{
  "num_hidden_layers": 12,
  "d_expert": 128,
  "balance_bias": false,
  "router_logit_norm": 1.0,
  "init_std_router": 0.0083,
  "norm": "layernorm",
  "batch_tokens": [16384, 32768, 49152]
}
Below are experts of layer 6 (counted from 0) of a mixture-of-experts language model. Rows are named up (a neuron's input weights, with its number) and show model dimensions 0-191. Each number is 128 + 32 x the weight over its row's rms, rounded and kept within 0 to 255. Numbers have three digits each.
Before each expert's rows: a language model's description of what the expert responds to. This comes from a sample of Wikipedia text that the model never trained on.

# expert 22
Sports and media nouns
up0:148143100097134138155126170142070132134090167124176147069119174127047148118126127135166115121139093052169106117117081148099110180172123123139113154177129090133090159115197159064125160141147131127111121094143139115142109150123158106164146106186094138146115121101158098129119126098097133083124136162104162146104109169078147127171150108128129106090096153072098163094064124148144129081138086201048098126071126126129107125165123093113140129123153111127144142109132122082148182152102108129159128069062152146195066171166114097216124154081105132069143111159119144078078170214112132162

# expert 0
Title-words and name middles
up0:142162163140132126138093134130061110144115111125107119112140099194149101137146138125117126090108107158139147122152083127135117105139158142129169108077135140157091103121116118170101184105124162161128146059150137168099126112145143125121113078126131111201123166191155157085040058114138132084147157067078112117129077116109225139077109125122087161090147152137144105085100141161110134095085139152142103139090130084119167153120120151138156138184052112115143135122126109116146115121112141131129168169125109064046127143160179090151166150195118146139179124136109168065075218216132136167

# expert 10
Acronyms and title equals
up0:094119146164143158117101154060136142132068103169103175151154166122158159106092165152113159204166142131164139131093150088194106057110122134160116146077202174085132141110142106139185112086122104117142113174131115144125042127159086069149046139142139097130109129146072176104104135081160093080146122174173202128114091119188101160169144124133113093139168097183152152121119112122093065146131059133129116118122119168165153123136120075144083177080065145099157114160146091146063115138116146160130136137105101168092096111159171153115132093146159165128123113161157104138147142094141106149

# expert 21
Table and heading punctuation
up0:176114199079103096127201138140122120142205178131092079131128138108133128064154169176150195071076077122122166158116118205085146137107126082147149129086135130173126115175177148096198077133148106126129110100134089150167128145126164122136141174108091137101078194148100154111166109141120110128124151131104111109171076128093122136108144098128153109143158110139082125167057100140088145115123106126143157145131123103166123100083142100122095121110178158112132155118074121156154116106110052138154096135080061128176179105147224142128130107102166114138134127152143098091124128111109125229

# expert 27
Sentence and clause openers
up0:136077152103141128104143110116122130134099158139120074177134122127109165161107138069143230162155123020158111150109098144105122158093133130153099130147179145137114085083143188117122097072115125112156118177172198114148132091114142146127122108133117107153102172119119135104145109154103115131077064156120170101110099127117118159164138135172126178119208140101188074162140126145154074129142129121082171161102046151120144105190147139167110125051105095072050133158139112132102102143083097152147149108109113112099154089114148155140167186093181127152187057130169122122091112121129096133

# expert 28
Decimals and table figures
up0:159108082148115124178121113128110105156148110145145139058125130087110165141131177102149123143108122167127084131171115158105150135120126134148073095128138144065192182115110144066129158140070107066125141123173068159128094133152120120137115139155149145107109108095135148149057120124135144160140106150092153127098153090141141133101055126147151155141145144128169065119157124132089116104077165128121135160166128069059145050153151142104099148120152092131159161162170097069180205103124116182081090174131028101097130135097149165122162077097094070147100193127149154128207088165127141143

# expert 9
Articles and prepositions
up0:124124110123134100161129102097164140096131142102203160124121114117134124174116128133098119129082089174071110100127135101126099151115117141094160188141122138125113171107152092163133130148119086151144086077068133133138178088112132137103178163138109116134124121133121197134157154139159150190137162119080134114107125124098134102107083201134111126089090146139111152177191115116159109114206103144116125023166132044118150139155118051129096157162133183155154117176094159115125138207078133099150190080128146172100183089104135120092148121159089132086101077119090100199140146184081094098

# expert 5
Paragraph breaks, headings
up0:148110127071079160164171173167108156124132099149156137213098113122092112179144170074099174188096129169098159120089175161162155129083104159118140090146117148092061132194177114154106100110134110059082131154120152072117187138139160180159145143109087128131129112147148159124159099110133179130103085103120118083114119176164121151137105154131122071088119150136130141109121202091099150181123120128120085140064075093176090113099112126147161138114141136104108181149148133127119075112109147107127082094166141122169097141151122128092108161188193133127127025116189127120144163139069140110

# expert 29
Determiners before nouns
up0:122086139084095143130126206101156143179154182133089153145087093188109113143104100129144119128147120071123181091145118091152144156137190101115133145147124127156063151139110169066132142124140159134105156140154174116128104121081118147092150121081142119146115107071108064125100115137167069182173122118150157125169135099142115161076072013167123085110139113124122117149103175131102105112126134092151159240033116151141132157093182094156127071125108151126164112110122134150103154142144079120121142138145108155140104083086099055117154115130129108086069130081183083136144135134113131163

# expert 12
Hyphenated names, compound prefixes
up0:140117132101077132132147126139071097123095171162138144101084125116065115056121180093124117119107220141108098179151140130133041142054126168119110100098136133151095127146164135090145153134157129124127188109111138123090161170120120115128121093154089106148106096110126133101167135080176117121148100162160191116071073113054148144130156088165144187101136078155104159204152107150180074128167154169129159099186109113093118128150124146151122200129156191141171142124085113131145153135105136143150084093168144108080147085059123126180127106161167153143158125147088132137107190108154172170

# expert 6
Place-name word endings
up0:134119112157149105118134176142134115138174106104140119126112119207111147134095114112148093143119154087120123075161102108128096158099059091137146104136207090128101091175196112150197078084161085100131127092140140113123154123116128117125139173106099155152103127129170221091103119104077127144114099211064109126106109138109101162151214110125104160166118106068124109087136158134135102102097165102170239116136110173105183135162131132121175141182087121177072133133043156090115145188100123134122126133127130119167078121154122107151107110136124158154094148116131096130132144155167116201

# expert 7
Numbers in coordinates, data
up0:145087148140088095108098106117087139132145087161136110145181093154118155148089119163197112150156085148124149138083057112063120134145203121048111156137100123104178185101161184178116113102148125124149121116106071082148158080188122155155092156082126128162111109154175087165149124075133074154114128129163134105152125121153140130111127128142149084097112232106073121138135076116135204107136083200148111093188171139137170110133070106156145154105147146096093167117128105128088082129152137109102118104155153136160195176110168104103133127106088113110176112136119136155109113158078072127

# expert 17
Pre-date separators
up0:129091142145086130117117103118061149137120094120119130048141146146119132163126100164162120175141096117076112163124085096125145126142127144098148115150108114121103091113169150162143088120123074149146188093128063094232120164121141126155130150192160141107161127104172084131168172110108142106160176132098118078217072128116147124099175099062142154090137095151097197123120094088127110107140152102086104159126089147110125135098136088200125183189131080134168159116088080138098095199145138176180095132131162122108118117099060183124143112136102145079110165087099154108091141149156166157

# expert 1
Word-initial capital letters
up0:160119099143103087151158189157149120101050116147102079171081120148185102149130141131101073157152148101071142088099144128142104172087177085158113131116153072144152139140089120165089091113187084184121138149110192144107092194116146069130123150162163105110116111096109093107138116121121142162089137116161117197090092133101107167133112122125123165128115169073153120179177131119075143112148117084198122171116102103106188124155125132117113202100165090143131149121173157176101115096143105115087101129155050150102103186117114139131135118154108128177087206126142115101148100110132083213

# expert 19
Foreign name syllables
up0:152090129110095090171117118140122101079123155083156144084111090110130171078120154030153201122126115184185092154168105091146180111095099143155129146130093105162129130124167097131165166137151131117110132071060095129160108111173142206179123162137204092070138169146121108116141113118047085187122153084159117122165168117071153138098125141139128097129167142078115146171158124105107144181165114125125114107088142170136086109134086199118172143139106137123161074178139070096104120152112183130104135089114167126086108173117148073100134159150091135201120121148090118142127097138122124138

# expert 16
Pronouns and early subword pieces
up0:142122147106072189124082117124170115138138080148149125166111053064113138134119111149123087127126133116153163099078141114209155098147176096174167112131127174115180099134054130180112156115109128086143153125137136149139156183105100106138195132126152116128147119085162122138082136184105117155201142130178130168122101088076123108151080146148095082106165176161144077092113126177119141162090130131162145117086181170128167053149110154096141180154152131159135094072120131149173102103116192104075097155097128153176132139078145115096179136150181127139050153113159134077112158174120117119

# expert 13
Separators before values
up0:139136093109159129090136177130131175115119109100100152134049144124172133133185138097154191160140202170103185141062166119158128056115118091103151096108132108143146079136119136106093104094136105143135141102122146147159193091103113144200147112132147149103105117118092066175059136135114143130129091116187118161099092130150164097120141192112094128088044158091046128165119144163146106183145149127103136144083115134189176129175131132099126125134173129079128073127120141156104130092102129146074204155119155149082195084129148125161125134100122129130106082134129139110164156090069071108

# expert 30
English first names
up0:101139162140151137130132086099156102105155103189179067141106110125109178129135113081129129140130096177142126156094128208134150127101112177111149138121128126105163133137129133079139115111172124146118133191128165176067097180103105166131091180110160109174147095098138118123106127128107183129130119059175120091128091077113184123099117050189098143136129072101140110178147063159115090114038084119103123092104122072127092129090151153111183167210098142132115145168138141208134111201127163139101124163121104117117104102160145067089144158168140145161118127097100126139195101144176156125

# expert 4
Compass and proper-name modifiers
up0:159095106113142108124238123134166123175163102088106117098089202163106145131155161183116137104076110130126114139124134141100136136089160146174144121136086118111131109171165106120111127116133116107111147117133162146128137141102141132115156118131133124121110070138113173052057105167111147139129085160073102108147121103150102141102181180103150147134102115110150122166169170159105173094074113176151137098057113089173057180160174140122127161115084171058138125108100154149174149101113172146172140131121145105198116129107060091219086126119139168120114090163094085201106151111109183098

# expert 2
Year-initial digits
up0:068089176123107139143152143092120106109097145113112120168130131138095116090094140151104189114129103131134134141037092139112169109139091110190123152121156061146140182149092107076181088132189183115191094086146148099116129115185145152151120165124074087161125150154128170097118145115134090096156141111137121116136156127150134084117133090106114180112163077040129096138116161148122142098183153122116068135136108141052141119094115138189120145103155141105153143123077129083197132113158104109060120165084104140101141096114173121194098104173117149143160155132163078143205181182133098085

# expert 15
Commas and conjunctions
up0:140168079170105098195169166135144130111114200143091132088130103113136151000142099081110108097129091120139094130156169129108141133115089186084126108086102096146106164104120136129144146121097146098104070113154146122140109131108164163175133169089158177097091095119100155172103138137118149162144075148159114140165122110122106087088096141127117180090104137090163177127118146134123090129166113075109170164159123087152154136096166158113109145148082121124095129058185149090127128168136163158126144195110106102134090134115162109092174077111102084137122132212216187135159184117130144139

# expert 24
Capital initial letters
up0:135111159126109156120113118136094118127144095169083122098045110152132141118131126125116166115119115132159083152049151145149086126096124125106120095100234104037126151150102134084186139176085138150134134169104122187145160138030136150180159107103116128112087132114160145145172093180122173171142102130175153182111158136149134117128131137101120141147088091151124161185121165119102086135211191135128105133080095188103150086158123183140123148168151134171136104125126048150131149111127119068134117124111133133095087131142095130153129064085122146096084072122107121188069123083145157147

# expert 18
Mid-name letter fragments
up0:085157142144094177122077155142114138127175112115125139141076161125156080076125112060132185173086128140181133011151102157127120124119131157161156122192188077115140123156084171105143145083090154144166204168156146083126108075122138140135077080102126164138158140115138149159138130091087118112129170111139102112145101129096088159146131091078136114111150158103163144137115121136119096154111137119175130167137141133151139116132169078109141152092127111138146086149138095186109099090172099163103134133088149155062110064153147087096095099124163162087129090066185132129138206163117102218

# expert 3
Lowercase word-start pieces
up0:107090164163118136149115070119129094114149133099166140131117085161126122101097126083173085113162235142064118153058168154148176177120091104110116133183158130154092161136119112185166125036155135084122086141131096136115154101126200148138173129133139115098116132148105187151140154153140118138155092161107111126124165103147122088074114172071189045112186139088121111126163101148144119125139147158120171125131140121140124078103154078169122145067125193141073167126107122090156107099088148105125063105108193168109104112124144118168163121097131097142169083123111140182068098135101137150

# expert 31
Latinate word endings
up0:145152097104106086097112141093150135114067138101126125080126052128087128118182160073166143106102132098141136164136158097149161172099107099142104151130165091089171079119101147121161116132164090185162215087157157100095039188141111174140086143139153139115179162114138152151088061134042140136145072112126183126137132101074118096105125102120109128065085235142073123176153182151113086149121109131085143123147125123081139146103131069101149167101130125119114152124110154097142139158127169163175139072120152125135127127078089158139099153177136105097138087177163137123110154121122145117

# expert 8
Mid-word fragments
up0:094141172134049101172157139126106103122126081173169125077155123107153179082101152129154169089143104106079183195097151088097165059126119082203165124178121129111157137190124124104126069111074099138118132122129194177125162107151101140147152086114143158069167102155122104128126124123081098168124146106144155123136168168085149147145065176171132087117076168170171189151136113133117089128069109144130087125107129187131169118186156122121086106133062132204103119086116125118135102155110122148086135102129087139148126175085147114173089197145135121082096107115101095139131124119131106110

# expert 11
Table row separators
up0:106070121057160116131164155112121149134100116185135094143160138161143112086135070154148081121112114158109161188159151182128131085113162096147144129096202044170140156173121103117106151165158087072178125112131077117102229147122150094132109158146093179084093122149097128130145128119183092209148097159161135118127122094127122122187104159100108142078102119099092149127140123158083161115157110114073082140101120139133117091084103096179158103142132145112117134086129147140205116182162145113104066092073095126117157203146092175135150089116165126122157114159154139143151132119149065101

# expert 26
Team and competition nouns
up0:139142143063133129102149144140172151136099163087134080096131107148125124108132145151101179133118132119109137123184127109184070172153103090130082144076094114078181192092105169124142150113064119128124200129156111111121129173194134088125091140150147137109086122157158079119084086103155152168092143058178156110107092171154080147137114154180153097125101085138061155112099135133160174132194148133139169160106107108185127050117099105141140162142141146140144094170124068167146148130152101168112115126079126155171106109147118147139179062115131102140097127107065139151077181209174149155

# expert 14
Inflectional suffixes
up0:148080154152160130096094152089130113121101160122199108078199162177103127179077110133092156134164166100126078134175121116067198124146132100088151168081096153057155123126106156142141137145142113075161169165150187144159145133132152125203144175133112161125110086134165082143115177079144090096153081077117102165082150063123113104103133100119150149123137111128071084061132178083116129120148078127098101099162111174159089122133080160127161131178116100125133135195111090157125132072130183210107105120155087136194122136154118115109135116114099167130110108109108125088104154155142142153

# expert 25
Punctuation and table starts
up0:132148144114119075134118128156078127144152134184103107128140148130128098134113136152118130174102121138073136129138067107093144132133132080149103122156126112050136134182159141131179106176159117164082072120178126138197149125146084055189151071116176070134142120150174111053122084150110146120062073101131117076145162143162101137132125152114081081133153108150143163146163132096127127111234124076130197129169127137120105126113094128163188123141084144077122118140121075094116141181165124098123167134166100118178114091090128129129114118084214109061154149145180118157119124147119087179

# expert 23
Word starts and prefixes
up0:144121128149127123131165095077129093111079086115121147106143143111104149138128197125118142096131137127129101123100182083156099168192132139202175147094173053112104092152069148084120157085139036221112104159076130073090099179151138135106105116158137114141152155132144089174142101190143128072110096036115147139156139114152128160099173088123161106131183135152113024115123172119096115143142099139107091084125155131133133081152116122091118154127145086162115130111080146091133154103094146089156135145124119104168134141155120100160156171171167143110131148141112162104112165224126125164

# expert 20
Separators between numbers
up0:210058139163114119129142132121120168154135082110130158132122152138113110164135223118148149106072142168049119142089121143145156176166118130169131171151093055161065115140139118137095116122165123119047115156108142128224097064160152102092122147131147152108118144096191063140107098085118110122080154114125127128123113106119086126140090073148135183134151186087191111114113054111112209109150144126094097123151090104160132170078184113113155135124103138155149154175135095091126123100125141140091119141133074096151145124151159066153151101156161121151138158150153109104175190147136128120